config = dict(
    n_layer=8,
    router_score='sigmoid',
    routed_scale=2.0,
    vocab_size=8192,
    norm_eps=1e-05,
    tie_embeddings=False,
    init_std_qkv=0.0346,
    optimizer='muon_variant',
    lr_mult_qkv=0.4,
    lr_head=0.0093,
    grad_clip=0.5,
    warmup_steps=200,
    train_tokens=285100000,
    steps=4351,
)
Below are experts of layer 3 (counted from 0) of a mixture-of-experts language model. Rows are named router (the router's row for the expert), gate (a neuron's input weights, with its number), up (a neuron's input weights, with its number) and show model dimensions 0-95. Each number is 128 + 24 x the weight over its row's rms, rounded and kept within 0 to 255.
After each expert's rows: a language model's description of what the expert responds to; "mostly gets" lists some tokens that are sent to it at least half of the time. This comes from a sample of Wikipedia text that the model never trained on.

# expert 6
router [155 171 127  85 143 128 130 135 117 136 137 106 107 149 145 146 119 107 120  80  87 128  95 119  99 130  91 129 141 140 127 160 134 120 124 138 140 136  78 124 166 106 163 154 137 141 149 155 123 113 139 121  91 133 158 119 128 138 130 148 128  86 146  86 135  81  98 149 123 149 116 143 182 175 172 107 150 122 118 126 146 107 147  87 106 148 121 111 125 141 155 123 155 153 121 120]
gate4 [152 132 133 149 151 147 156 162 169 153 160 134 118  92 111 145 146  85 141 104 143 125  55 126 139 142 142 162 100 161 159 115 101 150 112  84  88 123 103 134 132 133 119 101 125 180 119 119 131 115 166 148  92  61 119 139  87  95 120 125 151  98 111  79 149 125 143 123 135 132 144  96 119  81 105 144 142 117 104 121 114 147 106 137 135 127  67  90 162 120 166 126 127 112 116 115]
up4 [163 123 127 157 163 169 108 117 115 124 143 141 116 135  96  81 147 158 147 112  95 146 133 134 167 122 140 159 129 148 135 139 121 119 104 155 115 126 166 125 152 106 115 178 140 169 155 128 138 131 119 116 159 113 122 171 133 128 131 118 162 101 159 115 111 126 142 151 104  88 130 112 117  95 117 167  99 153 161 160  87 174 138 119 106  84 152 125 152 115 152 103 121 204 150 140]
Name and compound pieces
mostly gets: " Co", " War", " Trans", "Pro", " Show", " Res"

# expert 10
router [156 146 128 100 180 159 105 146  87 122 139  99 145 178 152 160 101 129 110 108 117 128 109 124 126 147  86 127 147 114 106 143 159 128 183 161 153 117  90 117 145 118 146 144 115 153 148 116 144  92 161 148 104 136 157 111 145 123  84 147 100 110 148  97 117 114 116 100 123 167 109 116 163 131 145  97 150 142 129 124 153 117 151  89 125 140 130 108 110 156 154 129 137 154  92 101]
gate18 [116 166 107 111 148 105 116 147 100 126 157 109 102 130 116 109 105  91 184 164 114  93 171 104 129 131 155 145 170 108 144 117 115  93 157 108 125 126 119 146 132 121 149 160 156 135 110 101 110 152 133 136 123 110  95 148 141 117 138  96 120 127 139 127 170 149 144 145 119 133 140 133 147 141 134 122 147 185 126 113 160 130 154 109 112 108 126 113 154 106 115 117 138  97 127 110]
up18 [167  85 140 137 106 166 147 104 107  62 127 144 122  77 150 124 126 139 120 113 121 148 112 128 110 145 130 110 170 132 135 152 125 123 157 120 144 127 126 145 173 113 148 147 128 116 119 145 116 107 165  84 133 137 149 103 142 158 114 116 145 119 148 123 102  91 159 120 107  78 136 118 112  56 166 137 135 145 161 102 101 104 120 142 131 153 137 122 122 118  98 135 177 122 131 146]
Clause continuations
mostly gets: " while", " After", "ences", " features", "ides", "ects"

# expert 3
router [143 129 127 108 147 150  98 140  77 115 119  92 156 178 173 152 144 111 103 104 111 101 123  98 107 190  74 125 128 153 139 139 111 108 140 170 158 136  88  90 169 110 128 149 109 141 149 118 143 121 167 152  63 127 145  94 130 120 113 151 108 129 135 123 113 103 127 117 118 159 109 146 180 151 141  89 119 120  87 118 132  87 119 111 125 137 147 121 141 155 154 122 118 134 108 117]
gate4 [141 117 170 141 144 159 187 157 139  87 148  88 100  93 174 131 144  89 151 129 121 115 119 127 125 135 109 150 120 183 112 142 126 111 114  76  95 151 123 154 143 123 136 109 141 166 116 145 155 157 159 144 108 102 109 135  97 102 134 114  95 101 108  83 148 157 112 101 123 168 141 154 122  75 133 124 139 134 113 148 149 128 139 126 126  89 144 117 168 130 162 107 144  89 147 140]
up4 [156 176 154 140 178 142 118 149 134 124 108 176  90  96  95 124 144 120 142 133 113 150 174 119 135 160 158 157 103 135 124 135 130  97 123 120 126  93 151 135 144 123 118 112 100 150 152 124 111 144 154 112 170 106 126 121 163 121 132 135 127 115 135 124  92 159 154 165 126 120 114 121 138  95 147 151 119 136 126 162 106 135 137 122 129 124 154 109 137  89 151  85 103 183 128 125]
Foreign name inner pieces
mostly gets: " bre", "ka", "son", "aki", "sch", "berg"

# expert 8
router [174 170 118  99 127 124 109 153 124 106 131  91 149 179 148 170 122 119 112  86 118  93  87  86 120 149  94 133 136 146 121 162 130  89 163 152 148 136  95  96 169 126 146 145 106 158 142 132 104 117 131 155  97 116 142 134 129 156  97 157 134  77 124 123 121 118 112 138  97 167 132 113 149 140 131  91 142 143 100  97 126 117 158  79  84 163 129 107 137 145 165 138 152 143 105  95]
gate1 [142 154 150 161  83 151 111 186 140  97 137 144 146  83 141 131 125 105 164 137 163  95 125 140  89 115 130 148 123 154 134 141 142 115 127 160 110 111 107 120 136 132  94 125 121 128 148 172 112 108 113 128 111 131 121 135 175 148 101 118 196 125 139 137  74 137 147 145 143 160 111 117 104  99 147 127 106 155 139  94 172 143 149 173 107 159 149 123 158 102 134 108 161 125 104 140]
up1 [124 156 161 199  83 112 130 144 109 140 100 143 108 108 115 107 121 137 137  81 124 103 181 165 133 128 144 157 125 114 119 112 133 171 161 148 134 120 120 103 128 142 119 131 126 160 169 122 108 107 119  97 130 161 111 125 135 136 138 122 150 157 197 142  81 132 149 133 141 150 157 147 120  91 140 117 165 116 143 148 150 145 133 132 139 145 117 140 129 118 138 180 106 144 132 124]
Determiners
mostly gets: " The", " the", " a", " his", "The", " an"

# expert 7
router [170 156 128  83 158 116 124 143  82 104 132  98 158 172 154 179 129 115 110 120 105 114 108  83 111 158  85 145 128 153 118 156 125 112 149 148 140 117  96 114 149  95 170 140 106 135 136 106 127 114 139 135 102 116 144 104 128 130 114 132 109  87 171  96 119 118 121 132 109 153  47 147 190 137 145  99 150 117 115  99 137 119 153 121 117 146 138 100 123 140 146 106 136 162 108 117]
gate4 [123 104 166 147 121 164 188 152 147  74 158  97 146 113 137 145  99  78 102 118 108 124  77 166 122 118 100 163 111 141 115 118 135 131 153  87 108 135 122 148 138 136 110 102 180 180  99 144 138 149 141 162 116  75  95  84  88 111 113 134 161 108  91 100 152 112 144 101 113 109 133  98 128 140 111 104 125 101 118 125 134 149  90 131 152  84 146 117 154 121 173 124 125 123 160 134]
up4 [165 119 134 134 157 159  89 128 111  85 121 168  94 120 112 105 151 131 121 128 100 172 166 167 140 141 144 169 129 150 102 136 125 106  94  83 131 146 150 149 133 120 137 130 149 158 163 146 141 154 135 182 217 112 136 130 123 108 127 110 153 138  95  92 106 125 134 129 105 111  75 139 112 139 160 141 126 108 174 124 103 133 159 116  98 127 138 144 146 128 143 140 115 184 171 141]
Line breaks and sentence ends
mostly gets: ").", "\".", ".\"", ".", " Binomial", "\n"

# expert 5
router [163 141  87  84 128 129 140 156 119 137 142 117 148 167 152 158 112 103  86 123  97 124 115 114 118 164  89 110 141 136 102 151 117 139 133 144 124 116  80 111 143 133 161 149 107 174 140 106 108 112 126 148  96 106 154 113 126 139 124 132 109  86 115  86 106  86 122 115 104 163 103 125 171 130 160  90 148 120 120  82 146  96 135  99 116 148 143 100 159 138 156 128 146 147  93  89]
gate10 [116 141 156 120 158 115 120 139 151 147 128 150 142 158 121 108  85 152 166  85 108 137 105 191 110 138 130 153 120 158 107 129  95 134 183 136 115 132 132 151 108 157 142 113 121 133 148 139 123 138 162 128 109 131 158 113 135 134 100 125 125 168 143 146 179 116 112 115 137 132 109 130 105  84 174 113  57 161 120 146 140 142  97 112 124 105 139 147 165 124 173 111 110  96  73 157]
up10 [147 157 157 139 176 114  78  83  92 165 140 126 145 183 117 123 126 144 129 120 169  98  99 138 130 116 126 139 138 147 109 147 114 126 126 105  92 138 130 132 170 151 128 164 111  93 117 125 104 140  90 154 143 145 149 138 156 127 130 122 143 114 124 140 182 142 123 102 166 125 169 105  95 155 136  72 129 141 111  95  95 176 122  88 116 117  90 118 126 117 131  97 131 120  70 138]
Structure openers in tables
mostly gets: " (", "|", " \"", "(", " School", "_{"

# expert 13
router [132 201 140 121 149 134 124 158 112 101 156  85 126 183 148 133 118 114 133 107 140 119 120  94 124 157  89 137 124 136  92 134 134 124 148 152 150 122  90 104 134 126 178 125  98 153 132 103 143  85 142 153 104 103 142 129 155 146 130 113  81  98 154 106 119 114 116 156  98 148  90 124 160 138 160  96 161 143  85 117 139 100 134 120 123 152 165  96 107 133 163 120 141 138 100 115]
gate4 [143 149 137 154 151 159 164 186 140  99 162  90 143 138 139 126 106  96  91 121 148 125 108 109  96 170 132 157 118 159 141 134 151 113 126 104  90 108 165 140 151 122 106 127 150 162 103 117 137 132 145 143 128  95 102 121  82 115 110 148  94 117 130 120 159 175 132 104 102 154 121 127 112 102 126 109 125 166 120 133  64 128 120 123 107 122 136 169 129 104 150  92 131 110 153 125]
up4 [143 126 108 109 152  88 118 129 122 117 136 144 113 106 132  87 141 126 131 141  96 152 136 170  87 153 102 129 119 151 108 127 149 108 130 165 114 118 103 112 121  81 112 164  92 181 142 150 122 132 144  81 178 103 107 151 118  97 145 103 110 112 170 109 124 136 177 140  95 109  91 124 115 100 137 120 127 169 127 151 127 147 150 133 135  97 160 124 137 100 151 123 109 179 154 108]
Relative pronouns and clause words
mostly gets: " which", " who", " where", " people", " that", " man"

# expert 12
router [155 141 110 115 134 158  85 155  95  77 136  88 120 176 138 139 112 124 105 101 128 130  88 106 110 168  91 132 136 160 121 163 120 101 145 140 133 105  92  75 162  97 157 155  99 162 143 133 118 119 166 136 115 134 144 116 115 118 122 132 124 101 144 115 121 115 120 100  96 148  84 116 175 114 140 105 127 130 141  93 140  99 129  75 124 164 151 123 134 143 146 117 155 153 123 127]
gate4 [126  97 171 148 136 148 137 164 136 111 145 106 150 141 159 134 130  98 127 124 136 138  68 119 115 154 122 156 123 154 133 112 146 141 159 100 102 123 112 116 113  85 127 123 185 170 128 134 151 162 154 122 159 100 116 132 124  86 113 124 111 110 101 114 137 149 121 117 137 143 141 119 121  78 109 113 102 114 127 134 116 141 135  92 130 141 148  95 182  94 169 126 186  94 143 182]
up4 [139 123 135 138 145 143 115 154 100 100 105 141  77 136  85  99 144 101 129  98  95 148 134 126 141 120 128 115 118 172 122 100 132  95  92 146 111 124 142 119 141 100 132 124 173 166 178 149 131 162 125 124 170 129 135 119 146 128 168 128 121 109 150 120 102 114 189 125 124 138  96 135 149 133 155 168 160 141 134 125 107 148 152  91  98 132 172 168 139  83 133  97 138 176 134 122]
Numbers and table cells
mostly gets: "″", " JPL", " MPC", " kg", " cm", "})"

# expert 0
router [166 173 113  87 143 144 114 152 108 120 124  86 135 179 151 174  99 128 102 125 128  91 115 111 111 143  94 123 148 163 130 141 138 132 165 174 160 119  83 129 178 112 176 155  92 134 160 100 124 115 141 138  95 144 135 119 145 164 138 137 108 101 156 131 128 110 123 147 129 180  97 137 176 130 144  98 128 143 100 114 141  94 135  92 109 127 157 118 143 138 144 132 165 163 104 111]
gate1 [115 113 114 144 118 126  83 170 158 115  98 136 163 139 154 146 145 109 123 128 156  95 156 165 124 117 117 125 162 118  61 127 114 103 116 140 113 127 151 148 126 142 103 129 102 153 131 112 146 106 158 119  88  86 104 110 119 153  94 123 112  94 141 103 105 102 154 118 116 133  90 111 134 130 149 102 108 140 110 150 135 148 123 125 121 119 129 118 126  95 118 153 145 152 103 123]
up1 [ 87 143 112 161 138 128 191 118 111  83 106 150 132 130 106 132 156 142 145 107 152 143 203 155 129  94 102 122 133 111 110 152 127 124 132 117 127 137 138 139 114 151 110 144 116 169 157  98 154  95 160 127 104 114 123 106 141 115 106 124 108 119 170 153 125  65 147 119 109 135 114 108 125 119 120 120 139 140 155 148  99 112 108 127 100 140 112 152 110  54 128 158  95 131 127 142]
Copulas and field separators
mostly gets: " was", " is", " were", "):", " Succeeded", " Coordinates"

# expert 1
router [154 146 105 104 133 135 121 132  91 110  97 108 116 166 164 157 104  74  92 126  90 130 101 107 110 147  90 126 127 133 147 143 135 114 140 127 139 128  77 108 169  95 142 124 117 153 140 115 104  80 141 165  87 101 149 145 119 154 114 149 120 111 149 100 116  97  99 146 115 168  81 135 160 130 140  58 134 114 116 108 128  89 165 112 115 155 153 117 122 134 127 136 128 143 118 127]
gate4 [118 138 159 133 132 149 186 161 140 136 131 107 153 146 153  96 120  88 152 164 113 134  88 117 122 105 114 152 171 137 135 120 171 124 117  75 101 107 122 144 127 128 147  69 148 157 104 100 153 133 187 123 107 105 119 150 107 119 148 151 111 122 108 111 131 133 110 112 108 126 111  98 134  91 118 102 127 146 115 153 121 142 133 138 136 108 126 146 164 128 163  75 142 146 143 132]
up4 [153 126 135 130 146 116 100 129 119 126 105 164 102  86  97  78 125 128 165 130  99 167 148 154 129 129 109 169 156 149 123 141 119 107 111 114 112 122 155 144 172  84 140 115 132 170 146 175 102 134 135  91 185  77 137 154 114 129 124 143 114  87 178 125  96 122 154 144 108 104  77 144 101 140 140 138 110 160 109 175 121 144 154  93 114 143 109 133 141 135 141  82 103 186 169 103]
Name word-starts and contractions
mostly gets: " William", " Thomas", " Har", " Ka", " Tom", " Ke"

# expert 14
router [140 153 113 136 127 152 124 132  85  84 119 126 143 174 136 146 111 136 117 117  99 103 103 134 117 147  85 159 161 158 127 153 120 125 156 136 162 111  92 116 131 119 169 114 113 160 148 111  99 106 136 136  89 126 154 136 110 114 103 124 125 114 144 126 105  80 115 143 125 176  98 136 175 144 126  86 131 148 100 106 143 128 154 121  90 129 143  78 157 131 127 140 127 136 110 129]
gate4 [137 125 164 122 159 138 169 164 120 134 186  85  99 142 136  99 149 115 140 147 100 111  94 152 113 127  70 158 115 141 115 118 173 119 116  69 108 146 158 123 157 123 147  93 150 186 172 119 128 135 171 149 158  77  90 114 115 103 143 114  96 127  92 108 153 151 131  92 116 110 132 115 162 102 132 125 144 162 155 114 104 134 132 126 114  92 157 114 144 128 163  85 131  90 142 143]
up4 [159 119 130 128 126 140 108 132 113 117 115  93 105 134 105 113 125 132 137 112 108 142 138 153 122 152 104 136 157 166 110 100 101 106  89 140 124 142 125 176 130  83 131 145 130 185 128 127 119 134 130 119 171 100 121 116 116 114 133 136 117 108 160 130 120 132 173 110 111  96 121 104 102 135 115 148 134 178 129 166 109 131 174 105 112 150 148 167 187 119 183  89 122 196 155 130]
Particles and phrase heads
mostly gets: " up", " off", " round", " down", " south", " own"

# expert 11
router [138 135 105 104 145 161 125 149 106 113 154 117 163 191 152 175 146 101 118  99 120 101 109  91 124 131  67 136 150 166 129 158 123  95 145 131 145 151  88  79 146 100 157 157 126 145 141  95 114  96 164 135 112 118 160 126 132 161 107 133 104  88 142 108 122 112 122 127 120 164 127 131 170 133 134 106 167 116 136  92 128 106 166  91 117 142 153  89 125 154 153 172 162 141  93 119]
gate21 [105  94 118 136  98 146 126 139 123 128 151 149 140 128 133 154 119 128 109 109 129 132 164 137  95 135  92 136 118 124 134  94 134 168 135 125 130 125 128 103 110 103 156 157 189 154 148  97 117 174 124 120 153 147 137 183 163 182 177 167 127 111  92 138 135 138 120 102 132 134 111 125 135 159 114  84 101 131 123 118 123  99 115 126 127 131 110 156 131 162 107 103 116 121 140 117]
up21 [139 126 159  84  85 105 108 124 151 113 133 147 122  89 160 138  93  60 108 146 131 160 114 121 135  88 129 145  89 134 191  96  98 159 122 101 155 104 110 117 170 116 147 132 133 130 127 127 117 150 146  88 101  83 139 138  98 146 129 122 125 132 142 147 125 123  90 140 120 158 165 127 115 115 113 133 107 142 137 140 107 128 116 126 154 136 117 116 191 155 122 138 122 100 104 194]
Word completions in prose
mostly gets: " first", " one", " worked", " best", " role", " tri"

# expert 9
router [157 174 123 122 132 157  92 128 123  94 128 121 143 166 134 145 122 144 114 124 118  68  81 121 140 143 110 111 139 135 116 175 153 103 167 152 129 120  69 119 158  98 146 157 117 166 144 143 119 115 160 139 107 116 147 124 154 131 123 118 145  91 136  86 144 108 121 126 129 182 104 133 174 135 168 114 131 162 127 112 146 102 118 117 130 155 144 118 123 113 163 134 150 138  88 118]
gate4 [127 112 115 151 151 122 168 158 140 100 169 106  97 131 146 155 107 122 164 115  69  80 143 123 111 127 150 136 134 136 137 129 126 113 126 106 107 131 108 143 150 100 150 145 156 176 136 118 138 125 159 127 117  55 119 106 126  92 148 123 147 156 106  82 166 160 128 135  96 141 123 100 121  84 128 127  89 138 137 102 125 152 149 109 128 129 135 128 153 118 157  83 163 148 159 119]
up4 [141 168 149 119 162 124 103 122 118 109 135 144  90 107  90  90 141 129 130  96  91 169 134 151 126 112 119 113 133 129 155 141 142 109 128 154 114 131 133  99 141 111 139 140 166 149 168 121 111 177 139 121 170 117 103 123 128 115 134 146 135 108 175 120 113 129 147 161  84 126 104 115 126 110 164 153 138 119 157 148  90 136 148 112 139 126 153 145 122  86 154 102  57 191 159 157]
Name syllables and digits
mostly gets: " Pal", " Mil", " Ma", " Min", " Cal", " Cast"

# expert 15
router [136 153  95 115 127 129  98 140 119 118 117 115 162 150 141 124 107 123 109 121  96  86 106  84 108 180 125 133 129 158 130 151 137 125 152 151 125  98 108 114 160 104 160 108 104 162 136 121 109 115 128 146  99 138 144 138 146 160 107 185  91 104 164 137 132 101 111 127  82 166 111 118 166 141 180  95 124 147 110 113 114 106 150 115 107 149 143  92 132 142 147 135 146 139 113 103]
gate4 [138 145 145 170 144 172 170 154 128 116 130  84 135 134  97 132  97 109 110 133 141 120 117 134 119 135 119 146 136 165 141 129 148 133 103 109 120 120 106 126 129 121 139  75 133 171  85 140 174 145 134 142 122  95  92 110  81  93 142 114  92 142 123 106 172 168 160  95 175 154 112 106 114 107 172 118 121 162 106 118  96 142 124 140 136 136 140 115 150 104 120 138 132 130 156 105]
up4 [142 102 135 122 166 152  98 106 121  87 143 169  76 105  99 110 152 109 149 142  87 163 172 169 139 157 144 146 147 146 129 134 138  99 120  97 113 147 131 124 148 103 144 112 146 162 136 110 107 145 136 115 158  86  90 145 164 124 121 102 139  96 171 123 101 136 158 152 113 141 110 135 118 118 120 159 168 112 169 146 106 151 166 104 112 110 114 102 173 111 133 102  93 167 184 174]
Sports table cells
mostly gets: " V", " v", " FC", " Apps", " FW", " DF"

# expert 2
router [159 150 106 115 163 128 100 154 102 112 140 104 147 184 152 158  93 110 104 110 122 108 105 117 127 182  53 138 149 155 137 143 135 104 129 150 147 128  96 108 160  95 161 158 120 149 130 103 116 114 162 131  84 120 150 140 139 148 103 133 120  79 124  82 136 104 110 112  98 182 118 121 169 144 160  91 140 111 127 108 109 113 143  89 103 135 149 127 145 156 156 144 127 112 119 115]
gate4 [149 114 164 132 147 139 168 153 134 111 157 122 127 153 138 113 101 116 104 142 132 111  72  91  94 113 104 142 118 161 129 136 165 134 113  86  95 122 105 131 127  98 124  90 151 160  85 120 105 153 169 112 114  86 100 105  92 115 132 130  77 129 161  59 141 114 165  87 126 124 138 120 130 103 112 124 124 136 141 118 109 150 127 139 125 106 137  96 178 108 168 132 121 131 167 112]
up4 [184 138 107 118 158 148 125 118 134 107 137 126  73 141 103 102 159 143 157 116 123 154 158 154 146 150 124 109 131 182 129  97 138  93  91 117  95 122 137 145 117  87 137 105 145 115 134 153 112 148 145 148 185 109 123 117 152  94 121  98 100 140 147 137 116 130 134 162 118 136 118 120 113 144 145 124 140 102 122 157 144 135 185 115 139 159 165 131 119 133 129  94 123 196 169  93]
Prepositions
mostly gets: " of", " for", " to", " from", " in", " on"

# expert 4
router [163 157 112  98 146 133 117 149 105 107 117 104 124 175 143 184 117 108 104 125 108 127  79 114 101 147  82 142 138 159 134 160 124 111 144 150 131 115 104  90 134 121 163 147 110 158 161  98 109 102 140 120  75 125 148 144 141 129  93 144 106  90 146 114 123 112  96 124  92 168  68 130 176 146 130  88 148 127 110 104 144  71 131  90 112 149 137 121 157 148 171 141 142 141 109 132]
gate4 [119 148 146 133 121 135 162 218 153 130 142 126 153 112 123 111 129 108 131 115 108 121 113 155 137 155 114 154 149 168 118 114 138 125 148  82  91 103 103 146 146  98 115 100 178 157 160 124 125 119 150 133 116  98 146 123 107 106  97 101  88  82  79  87 145 147 129 102 140 143 118 124 130 110 121 105 159 152 124 143 123 161 125 107 106 106 138 119 141 109 146 108 139  96 135 149]
up4 [140 144 145 142 152 142  74 129 106 144 140 151 112 110  83  81 123 145 132 146 100 171 146 132 154 161 145 113 134 151 136 102 151  64 112 117 125 150 169 175 157  84 132 121 143 179 162 146 138 181 151 138 157 111 122 124 124  92 143  96 126  90 157 110  94 127 152 114 124 123  97 108 111 145 127 146 114 140 146 167  96 119 152  88 131  90 146 126 146  96 122  76 115 135 156 136]
Digits in years
mostly gets: "9", "Ar", "0", " ac"